Experts of a small language model: a sigmoid router.
Below are experts of layer 5 (counted from 0) of a mixture-of-experts language model. Rows are named router (the router's row for the expert), up (a neuron's input weights, with its number), down (a neuron's output weights, with its number) and show model dimensions 0-255. Each number is 50 + 12 x the weight over its row's rms, rounded and kept within 0 to 99.
Before each expert's rows: a language model's description of what the expert responds to; "comes before" lists some tokens at least twice as common just after its tokens as in all text. This comes from a sample of Wikipedia text that the model never trained on. Tokens count by the router's weight.

# expert 47
Description: Connecting words
comes before: " the", " a", " and", " be", " an", " well"
router:54 42 50 41 58 67 67 38 46 49 40 46 47 43 72 48 51 36 54 54 63 61 44 67 41 40 48 25 58 54 50 50 37 58 44 50 50 35 41 48 54 76 27 47 46 37 57 41 32 62 57 75 41 43 54 52 63 53 57 56 58 55 58 70 52 50 66 63 44 52 40 45 62 40 56 48 61 38 35 63 44 43 51 46 55 43 45 60 59 40 67 41 30 40 53 47 50 54 53 20 42 34 24 65 52 54 48 61 47 16 78 54 48 50 81 40 28 82 51 45 50 45 74 45 57 72 40 66 10 45 60 36 53 59 48 56 42 45 53 43 38 39 55 59 37 47 52 56 67 49 59 43 55 47 52 55 64 44 31 48 38 56 47 48 35 60 77 51 39 37 58 62 51 53 54 64 65 51 63 43 55 47 48 38 15 48 52 49 34 36 27 46 49 39 43 46 57 45 37 74 37 47 48 55 56 32 63 86 45 69 47 46 55 42 41 53 51 40 59 60 39 51 57 46 70 55 27 38 61 61 61 60 74 56 30 45 50 55 56 49 35 47 53 43 50 47 49 31 89 56 54 67 42 55 44 59
up0:64 51 26 31 36 35 42 29 56 37 63 55 24 59 47 57 58 63 39 46 39 49 49 50 33 37 48 61 59 40 60 61 51 34 61 43 50 67 19 45 58 53 50 54 33 55 48 66 59 38 45 55 34 47 38 38 28 46 45 49 46 70 32 53 36 37 54 63 37 47 50 22 75 51 45 46 57 56 49 56 37 55 57 37 49 53 42 37 58 71 70 51 21 47 37 57 41 46 83 39 35 37 43 49 55 73 40 49 67 20 56 53 58 51 45 22 49 58 42 56 69 51 64 54 46 66 49 58 30 53 51 60 50 80 60 62 50 76 32 55 60 41 50 39 60 60 46 49 51 33 56 51 59 39 49 38 61 54 68 44 52 87 23 58 34 35 54 80 38 54 37 42 54 45 47 50 44 51 57 35 51 48 39 35 50 59 54 47 52 70 56 55 62 44 48 53 36 41 45 32 32 52 44 44 41 51 49 58 39 63 18 48 60 54 49 59 46 39 72 54 57 71 53 38 43 66 47 50 68 49 51 44 57 54 32 56 52 32 54 62 56 36 72 45 63 46 53 31 65 51 55 46 46 55 40 53
down0:38 52 31 61 21 38 28 62 53 38 66 69 28 55 43 59 58 67 52 57 49 65 46 55 46 50 47 60 60 51 34 57 46 37 44 73 69 53 67 76 55 57 31 47 25 55 29 34 52 45 68 55 47 46 40 46 34 54 47 62 28 45 51 54 55 42 52 70 59 40 66 78 27 39 36 45 54 28 39 55 68 45 53 48 38 42 57 51 67 56 70 42 34 64 44 54 56 54 29 57 49 72 56 50 40 64 37 64 17 49 44 45 43 44 51 51 50 51 42 45 67 41 59 54 74 55 59 51 43 49 51 61 45 49 47 54 61 48 55 51 46 27 43 58 71 52 45 44 52 51 72 43 32 30 71 53 38 52 54 53 35 60 58 51 29 30 59 52 64 36 56 44 44 50 66 64 53 43 72 44 57 41 51 55 55 29 48 54 41 66 66 49 24 38 41 59 46 40 47 51 46 36 41 42 55 42 31 65 43 57 61 41 48 58 33 46 44 45 48 25 59 28 54 68 40 33 54 51 30 42 42 35 62 67 52 36 65 66 27 50 50 45 58 70 66 30 58 46 58 29 32 45 56 49 54 29
up1:48 53 60 64 58 65 40 61 45 60 65 67 68 47 43 47 54 68 60 42 51 53 58 55 39 38 46 66 62 46 31 51 69 51 48 41 38 37 55 40 61 39 39 58 43 49 45 44 26 45 59 33 46 56 56 36 43 36 49 66 48 42 52 28 53 37 43 70 63 62 46 59 72 51 45 52 65 39 34 54 22 66 57 39 36 56 68 53 43 74 33 48 52 59 48 45 36 66 27 40 44 58 49 37 52 40 67 45 65 38 65 48 46 45 41 50 63 51 13 58 54 61 69 55 52 41 39 60 32 72 54 69 29 58 67 59 26 29 37 59 36 54 69 39 55 32 51 39 54 35 63 46 59 53 53 57 70 48 63 30 35 51 87 41 56 42 53 40 29 48 73 53 32 67 38 50 42 56 55 51 60 63 58 34 35 77 38 57 61 40 50 58 55 38 50 35 37 48 51 49 28 52 45 67 41 50 57 61 39 51 48 48 55 37 37 60 69 28 46 53 38 42 44 68 57 67 48 42 44 59 47 30 31 40 31 42 52 59 36 50 84 59 62 51 46 47 62 73 53 48 53 43 52 50 35 49
down1:43 46 50 46 45 65 16 44 23 27 37 40 22 54 50 53 56 41 66 65 57 79 64 39 60 69 56 34 36 59 52 44 46 54 47 44 51 69 43 63 50 63 69 54 58 52 44 52 42 43 29 68 32 65 56 47 76 53 62 33 56 57 35 52 56 58 31 32 61 45 64 42 33 59 65 57 52 58 43 58 71 34 26 65 36 61 60 49 55 72 51 63 36 44 65 24 63 43 70 56 54 61 55 47 62 59 39 64 37 47 48 49 61 49 39 44 45 55 54 59 41 53 60 37 74 44 61 58 54 56 55 36 54 43 47 43 63 50 40 60 57 66 44 53 65 70 56 56 53 68 45 49 45 45 58 45 67 56 48 44 39 39 35 58 45 53 47 44 57 66 39 60 55 47 69 32 81 47 60 41 59 76 58 51 63 31 84 46 34 64 54 65 47 63 44 47 65 45 31 31 50 58 54 40 52 25 55 39 52 58 52 49 41 59 38 59 47 60 42 51 54 42 41 52 57 35 47 65 55 56 53 55 24 38 33 52 47 57 45 28 62 28 49 53 67 40 28 37 49 70 37 41 42 25 50 52
up2:51 50 39 53 43 52 50 37 37 74 51 45 28 49 47 60 66 34 52 70 35 47 38 40 56 67 31 50 34 32 33 60 51 49 41 34 59 66 26 55 73 54 34 37 59 50 18 48 67 31 55 51 33 56 40 46 45 40 40 45 57 42 58 58 55 44 43 47 36 49 38 35 51 36 42 45 57 35 32 43 35 53 42 53 42 69 35 59 54 83 61 55 52 49 36 36 23 41 57 53 34 37 40 58 35 70 42 64 31 42 46 68 68 42 53 47 62 60 58 58 55 29 56 49 59 74 58 43 40 44 44 61 39 63 53 51 41 38 58 38 25 47 57 65 50 50 48 52 51 56 23 42 57 33 42 50 51 55 47 56 41 55 50 72 58 49 65 46 43 42 45 35 51 59 62 39 49 64 51 65 55 74 57 47 57 29 34 46 59 59 52 41 48 59 52 54 39 38 35 47 25 55 53 44 52 34 55 69 58 65 49 42 55 68 86 76 57 35 49 50 53 69 33 41 46 55 36 36 74 69 33 52 55 57 69 52 42 29 54 42 45 37 35 51 44 77 58 47 50 67 58 48 68 54 68 62
down2:30 47 52 56 52 53 38 65 53 38 45 52 53 67 78 47 82 76 39 38 21 35 55 57 46 49 47 50 54 42 66 47 43 49 44 52 62 41 46 51 33 35 45 63 39 52 73 52 62 52 59 49 61 34 43 43 56 59 51 48 41 54 48 31 32 72 67 56 37 44 47 42 49 69 20 62 64 47 59 71 46 29 58 46 37 61 51 54 46 43 50 60 62 20 72 52 48 32 30 47 48 75 43 54 69 12 55 62 69 47 58 29 60 40 53 49 66 50 48 52 44 53 50 42 26 43 52 54 34 49 55 60 72 48 38 54 46 41 33 64 51 73 42 48 57 45 42 61 45 35 42 49 65 58 57 31 45 39 52 36 44 57 45 49 35 45 71 46 39 47 50 60 45 61 62 49 74 59 42 38 56 35 35 58 55 52 75 77 57 38 48 58 51 66 48 45 69 64 57 58 60 40 52 41 28 45 45 39 37 36 31 56 48 46 29 42 51 45 37 55 43 56 36 64 54 41 49 47 48 62 46 42 38 45 51 32 63 35 36 33 66 51 50 50 64 40 27 48 37 47 44 64 25 41 44 28
up3:48 31 46 42 55 57 49 17 62 60 48 56 63 50 51 55 53 46 37 43 58 59 61 44 45 62 64 74 61 63 64 50 41 38 65 46 62 50 54 57 76 54 42 32 57 47 43 46 54 62 51 50 58 48 43 43 67 36 57 43 69 21 58 52 63 56 72 58 34 74 42 48 58 43 61 44 64 37 43 38 28 29 62 33 60 75 37 66 36 53 62 61 41 91 61 47 43 60 47 36 49 40 60 42 49 65 52 65 25 49 66 65 55 41 33 38 32 42 53 43 44 87 43 63 47 51 49 52 56 72 41 50 57 65 49 52 52 77 49 52 59 51 68 56 45 48 35 45 45 62 50 54 31 61 53 53 39 47 40 39 39 54 62 57 57 58 61 44 47 19 67 49 40 42 57 58 25 53 39 68 40 55 53 22 37 60 36 49 43 56 56 53 56 48 54 61 72 43 47 43 44 52 51 52 40 53 54 39 57 52 34 56 58 74 53 46 37 50 54 64 33 71 51 54 54 65 46 35 58 48 50 37 51 47 47 60 39 24 58 44 63 43 61 30 49 59 76 38 53 29 80 52 56 52 41 32
down3:50 43 49 45 41 59 64 44 61 23 75 57 61 63 41 63 40 58 47 37 38 52 51 39 65 32 19 58 60 37 51 57 46 46 65 48 28 53 42 80 34 35 43 49 51 46 46 35 35 99 43 41 71 59 61 41 41 49 45 58 49 55 36 60 47 70 43 58 50 40 53 38 64 56 46 62 75 49 63 44 71 65 45 53 28 55 54 46 36 65 68 45 60 47 57 29 33 50 45 39 37 36 59 45 57 46 48 63 42 60 47 47 67 44 66 37 56 47 41 57 34 50 61 48 72 42 62 55 46 24 60 41 30 54 51 43 42 53 51 51 59 46 19 57 41 50 34 32 57 34 64 53 28 44 61 36 49 69 69 44 53 34 48 46 64 57 51 44 44 75 48 53 53 68 56 66 49 49 34 31 62 34 40 56 51 59 53 64 52 39 53 54 12 43 54 46 67 53 54 45 49 63 34 75 60 52 34 53 50 57 39 36 38 39 63 34 39 36 38 61 58 69 61 48 42 54 56 39 64 43 54 49 51 52 54 44 53 37 55 61 41 64 42 58 67 36 47 61 60 69 54 60 53 72 55 53

# expert 32
Description: Clause connectors
comes before: " the", " to", " that", " he", " it", " was"
router:56 45 62 60 55 54 49 49 44 65 61 52 62 29 56 58 47 54 49 54 52 53 51 34 55 55 44 73 55 24 35 59 49 71 50 63 37 46 46 40 31 71 15 44 58 56 49 37 44 26 38 60 43 48 66 46 56 26 53 64 51 72 53 50 45 42 47 46 45 45 44 50 64 46 52 53 57 52 59 59 46 49 59 64 41 54 67 60 28 35 43 64 57 58 41 56 51 42 54 28 61 46 51 55 36 42 31 53 58 70 72 37 57 40 31 41 59 71 33 45 46 59 24 47 58 54 48 41 71 64 45 51 60 63 48 67 47 50 46 60 67 36 18 27 24 46 48 52 35 65 65 51 40 56 44 44 42 46 56 60 29 51 46 57 64 42 54 53 16 53 71 21 60 43 52 29 73 43 59 51 66 41 52 57 38 28 48 15 59 40 58 50 57 40 50 47 40 51 47 23 56 59 68 36 67 56 69 32 48 45 34 46 67 49 38 64 41 33 47 56 47 49 62 82 26 60 61 45 52 38 60 37 74 44 58 56 49 56 46 44 58 49 44 58 53 58 38 53 43 45 73 50 51 42 51 55
up0:49 41 35 36 44 50 33 54 55 63 36 52 41 35 24 56 51 44 47 42 59 53 46 46 51 57 70 63 37 69 58 48 43 50 55 40 53 35 53 52 49 42 25 33 58 77 57 41 56 76 52 54 68 50 61 59 49 54 61 47 52 37 55 61 51 40 74 44 56 39 50 55 40 12 55 60 31 44 39 64 47 50 37 60 55 32 45 55 50 38 48 66 45 45 66 54 70 44 43 44 40 51 48 50 40 57 38 51 40 55 54 64 50 54 44 37 62 47 35 42 57 41 50 46 43 44 70 41 51 55 46 27 46 54 54 69 42 31 65 72 58 46 48 42 42 60 72 51 58 68 42 70 71 35 44 50 44 41 55 48 66 47 39 51 45 35 33 08 51 29 43 57 57 52 24 66 62 63 47 57 50 74 39 39 38 56 52 52 58 28 63 48 33 60 42 75 62 75 59 52 39 65 28 53 39 31 60 34 40 44 20 39 52 71 44 61 49 44 35 62 42 62 40 53 56 54 47 53 55 72 52 49 46 57 76 52 64 29 62 58 48 72 32 69 54 51 50 51 56 57 53 46 58 75 61 73
down0:53 83 38 40 47 34 18 50 55 38 45 58 46 41 44 56 59 60 43 67 44 71 40 62 49 61 40 29 61 51 47 33 44 55 57 76 53 59 51 51 52 68 33 54 31 42 65 46 25 72 65 40 61 74 47 28 68 49 28 28 58 52 47 49 47 61 60 58 54 47 58 59 48 41 52 55 39 32 70 66 51 47 71 51 59 38 54 61 63 64 59 43 52 46 37 50 50 48 40 63 75 63 48 74 49 38 54 40 41 64 41 46 68 44 75 56 39 55 40 56 73 49 57 53 34 72 53 65 45 43 62 48 44 22 53 68 63 45 51 37 43 49 64 53 45 55 60 41 48 68 63 56 56 34 45 52 44 63 39 51 40 66 46 47 57 36 69 78 44 43 34 57 52 59 51 61 41 74 60 49 61 67 65 37 45 63 44 41 53 39 58 57 61 48 65 63 44 52 71 55 41 45 64 51 54 56 74 57 41 61 33 62 61 62 29 75 46 45 41 41 59 44 38 58 34 64 47 65 42 48 40 49 32 51 17 62 58 38 40 62 58 30 41 64 51 52 69 60 48 67 58 60 43 52 48 45
up1:61 57 58 42 47 46 43 41 65 56 61 65 51 64 38 53 53 38 75 30 51 57 41 39 53 54 48 54 54 50 37 72 41 36 42 58 47 56 41 65 55 50 27 37 54 57 37 38 49 43 27 40 57 51 56 52 52 44 49 30 44 80 62 44 52 54 62 58 54 33 33 43 79 49 50 29 47 55 65 42 67 41 73 35 52 50 56 61 42 34 52 58 59 59 51 60 49 57 61 39 47 63 68 56 30 63 60 59 45 31 49 41 56 72 62 54 36 59 23 41 51 55 63 39 43 29 17 40 47 27 49 33 41 37 26 43 40 62 36 53 50 44 53 54 49 44 55 57 28 31 50 52 54 48 44 72 47 49 56 43 51 40 45 44 36 54 36 60 47 40 56 42 64 61 39 48 46 47 55 70 57 30 32 74 57 39 53 38 38 28 55 63 57 47 43 43 51 66 56 26 44 72 46 40 28 55 53 41 42 44 44 65 17 44 45 43 45 40 55 40 16 62 47 47 45 63 73 31 42 68 55 65 50 64 66 43 72 35 48 69 48 65 67 78 44 33 52 50 54 61 46 55 52 55 49 60
down1:56 22 50 70 42 52 43 72 40 71 45 44 58 66 81 38 64 54 43 63 42 69 36 42 62 57 29 45 42 34 51 47 19 33 42 53 63 54 45 58 51 49 42 58 56 49 63 42 53 40 59 55 51 43 58 65 43 47 66 55 47 78 49 51 44 64 57 69 39 62 27 53 34 40 42 31 40 42 33 51 59 48 47 43 52 61 65 57 50 50 32 72 51 58 43 58 40 66 61 35 47 52 57 30 64 49 44 49 67 61 44 59 71 45 52 62 55 44 38 68 74 50 68 58 65 46 42 56 30 62 38 22 60 41 21 46 51 33 27 57 51 77 53 43 33 56 58 53 50 51 54 61 44 45 63 61 42 52 62 61 40 68 58 54 62 38 79 35 46 44 25 52 64 32 53 43 57 35 39 42 48 52 48 75 45 47 53 36 60 50 44 63 48 43 38 48 47 42 50 39 59 68 33 40 36 78 46 51 37 58 41 44 50 44 28 57 53 51 56 34 64 54 50 43 47 58 46 35 43 50 61 64 63 65 50 55 63 28 50 71 72 56 45 54 67 52 22 51 59 66 57 66 40 62 58 38
up2:67 36 56 35 62 60 46 34 41 32 34 51 56 70 46 62 52 66 64 50 60 42 52 35 54 48 47 55 15 44 64 51 51 23 55 45 54 50 51 33 35 64 45 34 43 47 45 44 49 56 47 43 20 64 52 51 33 58 57 36 54 45 50 46 57 54 45 55 62 30 43 45 36 37 50 41 39 54 61 61 64 31 34 54 45 45 33 45 46 42 64 58 61 59 51 60 46 41 55 36 51 24 55 38 31 59 48 82 65 41 59 57 45 57 57 65 69 38 59 32 48 29 53 55 49 66 87 51 67 49 72 46 58 81 65 78 59 65 41 35 51 52 43 57 64 51 53 53 59 58 40 52 62 49 57 53 45 43 51 62 82 53 38 53 46 73 39 60 57 72 61 62 60 62 53 47 69 49 66 60 48 69 42 55 45 33 37 44 60 58 37 54 44 31 68 67 72 58 47 28 41 58 41 65 49 57 55 28 41 48 31 40 32 52 66 48 38 68 47 47 26 66 43 60 46 64 49 32 42 52 52 55 48 59 59 47 48 44 50 67 54 53 47 48 45 41 27 30 54 66 63 47 57 67 58 33
down2:49 57 58 53 43 49 54 56 51 33 55 51 46 45 50 55 47 43 63 25 44 52 79 35 45 57 59 68 40 20 43 40 65 30 43 48 46 57 66 48 17 55 36 45 50 63 49 47 76 50 58 35 35 59 39 71 52 45 34 59 32 54 49 62 56 47 47 44 59 50 44 54 68 47 45 76 23 59 58 60 61 57 56 56 58 44 48 43 73 50 52 65 66 59 51 56 35 43 48 64 47 67 43 42 84 33 57 45 74 35 35 42 49 61 59 49 41 44 47 50 30 65 68 66 36 65 45 29 59 50 58 34 44 43 24 67 51 51 63 45 66 54 38 26 52 41 24 37 50 48 30 51 49 55 43 43 55 28 62 56 48 50 44 66 56 43 56 34 53 22 53 42 53 46 68 43 46 38 53 59 53 53 75 58 32 37 60 41 56 61 50 43 49 56 46 18 83 73 47 32 38 53 56 59 73 45 54 46 49 47 41 68 42 73 45 73 35 43 35 34 62 44 50 50 50 56 63 53 47 32 50 58 64 50 70 63 57 52 38 54 42 75 56 57 52 61 52 39 58 47 49 63 51 55 45 53
up3:49 57 79 46 62 54 54 53 45 56 50 32 54 60 27 51 65 45 47 40 56 56 54 46 38 48 65 61 34 49 62 69 52 54 42 40 51 43 43 33 59 51 43 46 45 45 55 50 50 45 54 41 40 52 33 43 60 48 53 57 49 66 54 54 63 57 50 58 48 41 68 54 55 52 58 76 47 32 50 32 72 48 39 59 56 50 51 42 70 64 54 61 72 67 59 48 42 30 49 59 44 37 74 48 38 41 57 73 37 40 40 61 51 29 55 33 51 58 37 39 41 51 74 37 47 51 67 24 58 46 59 59 54 38 71 43 50 58 29 52 38 27 60 41 43 66 53 34 42 45 59 44 82 41 46 53 70 60 42 47 54 78 65 47 41 56 54 77 58 47 59 61 43 60 50 43 16 53 48 24 68 50 47 49 40 44 51 52 56 38 55 65 53 52 43 51 64 60 51 35 48 65 66 54 36 34 32 60 39 21 31 26 55 44 38 62 59 27 56 33 43 57 63 49 55 50 77 67 61 59 48 63 38 50 36 34 49 38 55 50 83 49 42 59 64 62 36 46 54 46 69 32 43 53 45 18
down3:53 87 60 56 75 63 23 47 62 43 47 45 50 58 49 41 48 31 54 43 51 49 25 71 24 40 47 47 60 39 54 47 40 37 60 39 67 57 49 39 41 60 60 81 30 46 47 58 43 34 38 58 39 70 63 32 59 34 34 36 49 42 53 44 43 65 31 67 31 59 38 63 57 69 53 56 31 56 47 37 48 46 45 70 66 57 24 43 53 49 50 65 54 53 54 50 44 40 62 37 64 71 62 53 55 52 47 39 18 45 54 44 53 43 49 47 48 55 61 59 52 41 46 37 55 39 55 51 58 32 61 67 38 34 74 36 36 46 41 49 45 34 56 50 21 39 39 48 46 52 56 64 59 37 67 37 59 44 24 52 53 66 59 61 29 56 51 61 54 44 46 51 51 41 39 47 54 64 41 51 53 53 38 52 55 45 40 63 39 49 51 48 61 62 49 50 43 45 40 38 51 37 54 70 19 51 26 60 52 08 59 54 82 49 52 45 61 75 41 54 65 50 63 42 56 45 73 65 49 54 54 61 47 51 38 31 49 41 62 42 39 60 56 56 51 47 54 55 42 36 57 53 68 74 42 61

# expert 7
Description: Locative prepositions
comes before: " the", " a", " his", " this", " July", " their"
router:58 49 44 48 48 55 54 59 49 51 55 39 40 43 63 56 68 45 57 43 44 62 37 79 53 49 66 52 30 64 51 14 66 47 46 35 52 69 73 60 57 13 43 37 72 48 55 70 83 48 38 48 59 49 41 45 45 51 52 82 40 51 48 61 48 22 54 39 51 57 61 60 46 34 42 46 58 47 63 59 63 52 50 44 59 54 40 55 60 60 49 50 47 54 57 56 70 57 52 45 40 75 29 52 65 56 32 48 50 55 00 62 48 56 34 57 45 36 58 62 47 37 63 57 67 61 65 55 40 62 42 56 63 69 31 58 59 60 44 57 58 46 42 54 39 49 62 44 58 55 55 51 30 65 53 61 46 50 52 46 41 48 51 67 56 60 75 64 56 51 54 44 38 61 55 50 56 53 34 39 54 57 47 46 19 50 35 52 55 55 50 57 36 40 36 46 43 38 56 46 47 61 61 70 54 54 21 38 39 55 55 39 64 51 36 45 78 67 60 57 71 41 52 60 45 38 32 52 45 43 39 44 53 40 63 58 35 51 71 62 32 46 64 57 51 58 41 46 75 72 68 43 48 54 44 35
up2:48 58 42 33 56 40 39 41 39 49 62 56 41 61 42 62 58 45 45 56 65 72 48 38 36 45 44 41 65 65 47 54 67 30 59 42 50 55 53 37 41 51 27 32 46 52 62 70 54 62 46 60 51 63 40 52 50 25 62 48 52 58 72 60 46 49 50 59 56 64 29 57 48 29 43 46 45 30 37 47 48 56 59 48 50 47 35 26 44 54 44 45 58 48 49 53 60 42 48 77 48 33 49 62 52 64 51 41 41 59 48 50 29 50 47 59 63 55 61 62 69 65 77 49 47 51 45 38 23 75 53 66 61 61 35 53 53 41 44 41 66 54 53 65 68 40 49 55 68 51 44 50 40 39 44 65 59 56 52 65 45 54 64 39 37 31 61 55 51 52 18 11 46 51 39 45 62 63 42 54 73 53 38 51 46 45 12 61 52 35 49 48 57 52 66 48 72 49 46 57 35 60 51 50 67 60 32 50 63 55 47 58 74 48 52 66 60 38 39 57 54 80 39 43 38 62 57 78 55 38 35 39 41 65 62 40 57 29 74 80 35 57 64 66 62 49 46 47 73 55 61 57 55 52 27 57
down2:56 50 61 36 44 46 53 82 46 61 53 45 44 43 47 47 47 54 40 94 47 46 42 53 55 52 56 37 48 42 61 45 61 45 37 64 52 37 77 59 71 60 41 48 62 55 41 70 39 57 72 52 71 66 53 62 41 50 43 55 50 48 51 78 51 48 57 56 46 35 35 43 60 47 68 74 55 46 74 28 52 54 61 44 50 39 34 56 48 60 47 65 46 49 50 62 66 63 65 62 48 53 66 53 53 57 63 54 47 47 40 58 70 52 46 41 44 47 49 51 39 58 48 64 58 52 51 43 54 31 35 32 44 54 44 53 41 20 53 30 63 47 47 52 44 12 48 13 41 45 42 69 29 72 66 62 42 55 58 47 45 58 43 49 36 63 46 41 41 59 43 48 41 47 61 61 58 42 79 52 57 74 61 43 27 54 45 74 44 40 65 43 26 48 51 50 76 47 49 49 57 68 38 70 59 38 53 69 48 65 71 73 55 43 46 33 43 54 59 26 59 56 51 70 44 56 38 68 47 45 48 44 49 51 59 36 40 33 76 34 51 55 62 45 53 53 57 43 62 50 44 37 45 66 53 62
up3:65 37 44 57 52 43 36 28 47 63 47 31 49 64 53 38 60 45 56 33 44 52 54 56 57 34 51 56 36 56 20 51 47 46 49 59 43 60 50 51 75 40 52 29 27 56 42 54 53 36 17 57 45 59 39 49 42 43 56 48 45 68 49 30 50 46 48 70 51 55 60 37 39 38 34 51 64 49 32 55 52 52 52 45 36 29 69 51 47 47 62 60 65 39 77 62 43 56 46 20 36 47 51 46 43 51 44 61 49 36 47 52 48 45 73 59 74 41 40 46 42 59 71 49 56 67 78 55 48 45 44 47 59 80 46 55 36 38 38 43 54 54 39 50 55 40 64 35 56 74 54 63 60 79 38 61 53 64 60 55 45 64 60 50 38 28 50 50 32 46 76 48 48 53 61 55 31 64 58 45 49 56 35 45 32 50 64 50 55 49 43 77 62 36 41 67 44 44 50 44 46 67 45 29 44 61 42 33 49 56 61 44 29 44 56 37 50 56 48 35 60 50 88 36 71 56 38 67 53 62 44 62 27 51 58 57 54 48 56 64 53 68 55 53 59 43 24 26 62 64 58 38 37 38 66 43
down3:57 71 49 50 52 24 48 42 40 51 49 27 56 48 52 49 28 47 68 43 19 35 60 36 38 64 46 48 43 43 37 35 70 44 50 50 47 54 57 49 37 51 54 54 43 48 80 58 68 52 52 61 49 52 56 65 38 63 38 65 56 19 42 53 45 50 49 17 55 58 60 60 54 60 56 59 41 58 66 55 59 55 54 55 56 57 71 54 81 51 64 37 19 52 52 47 48 59 35 54 52 56 60 53 52 38 53 57 70 48 18 46 34 47 46 45 58 61 36 48 31 56 26 41 54 51 43 64 31 46 51 48 49 24 63 60 41 58 44 57 58 49 59 37 50 52 33 25 39 40 46 65 48 54 39 48 64 30 66 39 48 64 71 53 52 41 67 29 40 54 29 43 45 67 44 67 43 39 50 61 41 51 50 58 43 60 48 67 39 74 47 51 33 52 41 36 23 48 68 72 47 67 52 55 51 36 54 38 50 49 48 45 53 50 25 65 44 45 56 48 65 81 57 44 45 44 41 34 47 33 40 54 33 46 35 62 67 35 77 55 61 68 40 63 63 50 61 52 53 71 46 56 67 45 50 42
up4:48 54 44 44 50 61 48 57 90 46 40 51 46 57 52 51 52 56 68 60 43 40 52 42 34 29 64 31 67 60 28 46 42 38 51 47 37 44 53 57 58 41 38 46 45 31 36 63 52 43 33 36 65 65 58 37 54 58 40 49 46 42 53 51 70 40 49 52 62 61 62 47 30 51 56 40 58 37 61 73 57 56 19 24 56 82 57 52 41 45 64 52 56 51 70 66 63 57 43 59 52 54 43 29 48 48 46 51 58 55 46 68 48 54 37 48 55 45 43 45 39 78 47 48 50 50 68 68 54 64 57 45 40 54 43 53 61 36 45 51 59 42 79 63 63 38 54 35 39 62 50 53 44 51 69 63 33 55 55 26 51 74 43 54 44 55 61 37 56 57 61 55 51 58 42 67 57 70 62 42 59 33 43 33 43 57 39 53 59 40 33 61 70 54 39 72 55 50 51 31 42 62 40 51 45 44 48 44 49 55 62 21 30 57 55 40 56 50 57 49 52 64 55 58 46 52 44 34 53 96 44 41 44 51 65 23 47 47 86 64 50 50 52 55 70 73 35 49 64 52 57 47 37 61 29 32
down4:63 54 43 64 42 54 89 51 39 47 60 53 64 52 56 44 55 44 40 42 52 52 69 46 66 56 51 57 56 44 51 20 36 63 49 47 59 69 50 68 47 53 25 46 42 59 48 52 53 54 72 82 52 46 24 66 36 68 46 47 44 63 41 52 47 76 32 45 51 54 70 50 45 66 43 48 49 59 21 55 49 39 60 39 51 36 55 68 42 46 47 50 48 51 54 48 29 55 48 64 42 58 43 60 69 56 41 45 63 49 27 52 47 52 56 51 49 35 50 47 45 45 58 51 42 49 20 39 45 49 37 57 49 50 43 41 42 53 49 67 62 49 34 36 54 60 28 62 44 50 52 44 31 47 27 25 51 51 42 45 17 37 34 51 55 54 76 64 67 52 48 51 59 28 28 39 59 34 39 44 46 54 43 55 46 44 51 50 62 37 69 42 31 61 51 36 41 59 40 44 32 25 59 44 41 47 76 42 60 52 34 49 57 51 51 50 50 27 42 57 53 56 45 14 39 61 53 50 50 55 60 63 76 44 58 82 50 41 63 37 57 65 36 38 53 35 63 55 66 64 37 62 47 57 77 43
up5:44 35 50 41 53 36 34 39 30 46 41 28 24 48 48 46 78 32 27 37 42 66 46 47 50 34 56 44 48 52 35 56 30 50 60 47 73 48 50 50 48 46 55 16 44 42 63 53 50 36 53 49 50 66 46 58 42 27 40 46 64 37 44 62 53 57 51 48 54 64 51 55 38 44 53 61 47 61 43 57 67 43 69 52 38 68 39 45 52 40 49 44 32 73 49 34 52 39 51 30 45 54 67 50 54 56 16 36 55 64 48 65 46 42 40 52 39 36 66 61 63 55 45 47 42 51 32 57 42 62 71 49 63 58 45 52 50 56 67 49 68 27 57 65 38 62 48 33 54 49 40 62 44 58 52 60 69 51 51 42 65 57 48 23 63 47 65 33 51 59 48 17 59 40 72 56 59 55 35 45 44 52 55 41 56 55 63 48 53 52 56 45 39 43 58 41 63 48 42 37 50 62 66 61 58 32 55 51 56 73 51 66 55 41 23 54 58 45 31 73 50 61 36 37 24 55 55 68 63 55 32 27 50 55 68 55 35 19 56 76 45 47 71 55 49 74 54 38 72 48 48 45 58 64 39 51
down5:52 46 38 51 41 50 75 43 38 43 56 22 47 33 44 45 49 25 54 52 39 56 63 48 59 53 37 36 60 47 54 43 34 39 43 53 37 21 43 41 21 70 53 54 42 43 51 62 58 33 62 56 79 42 54 52 29 64 19 66 43 38 65 66 45 58 58 51 45 46 49 46 59 51 26 48 40 45 61 54 23 50 33 41 65 61 32 55 58 53 48 49 55 59 58 53 60 41 60 50 62 73 62 35 88 51 50 37 48 61 35 55 33 45 46 60 36 54 39 46 22 46 56 37 49 52 45 37 62 63 54 41 45 49 69 52 48 37 59 50 52 46 51 35 21 36 42 37 48 55 29 47 42 51 52 52 62 40 63 38 42 57 55 44 64 39 53 47 50 65 34 29 59 56 44 72 45 45 56 48 50 50 63 60 38 65 63 58 16 62 46 59 32 55 60 63 55 60 27 45 39 53 50 62 70 35 59 77 32 56 66 51 56 40 57 39 74 57 53 51 54 65 43 63 43 65 55 51 55 42 57 43 50 51 58 08 53 39 74 51 65 53 41 54 53 47 48 64 52 63 42 67 61 40 43 58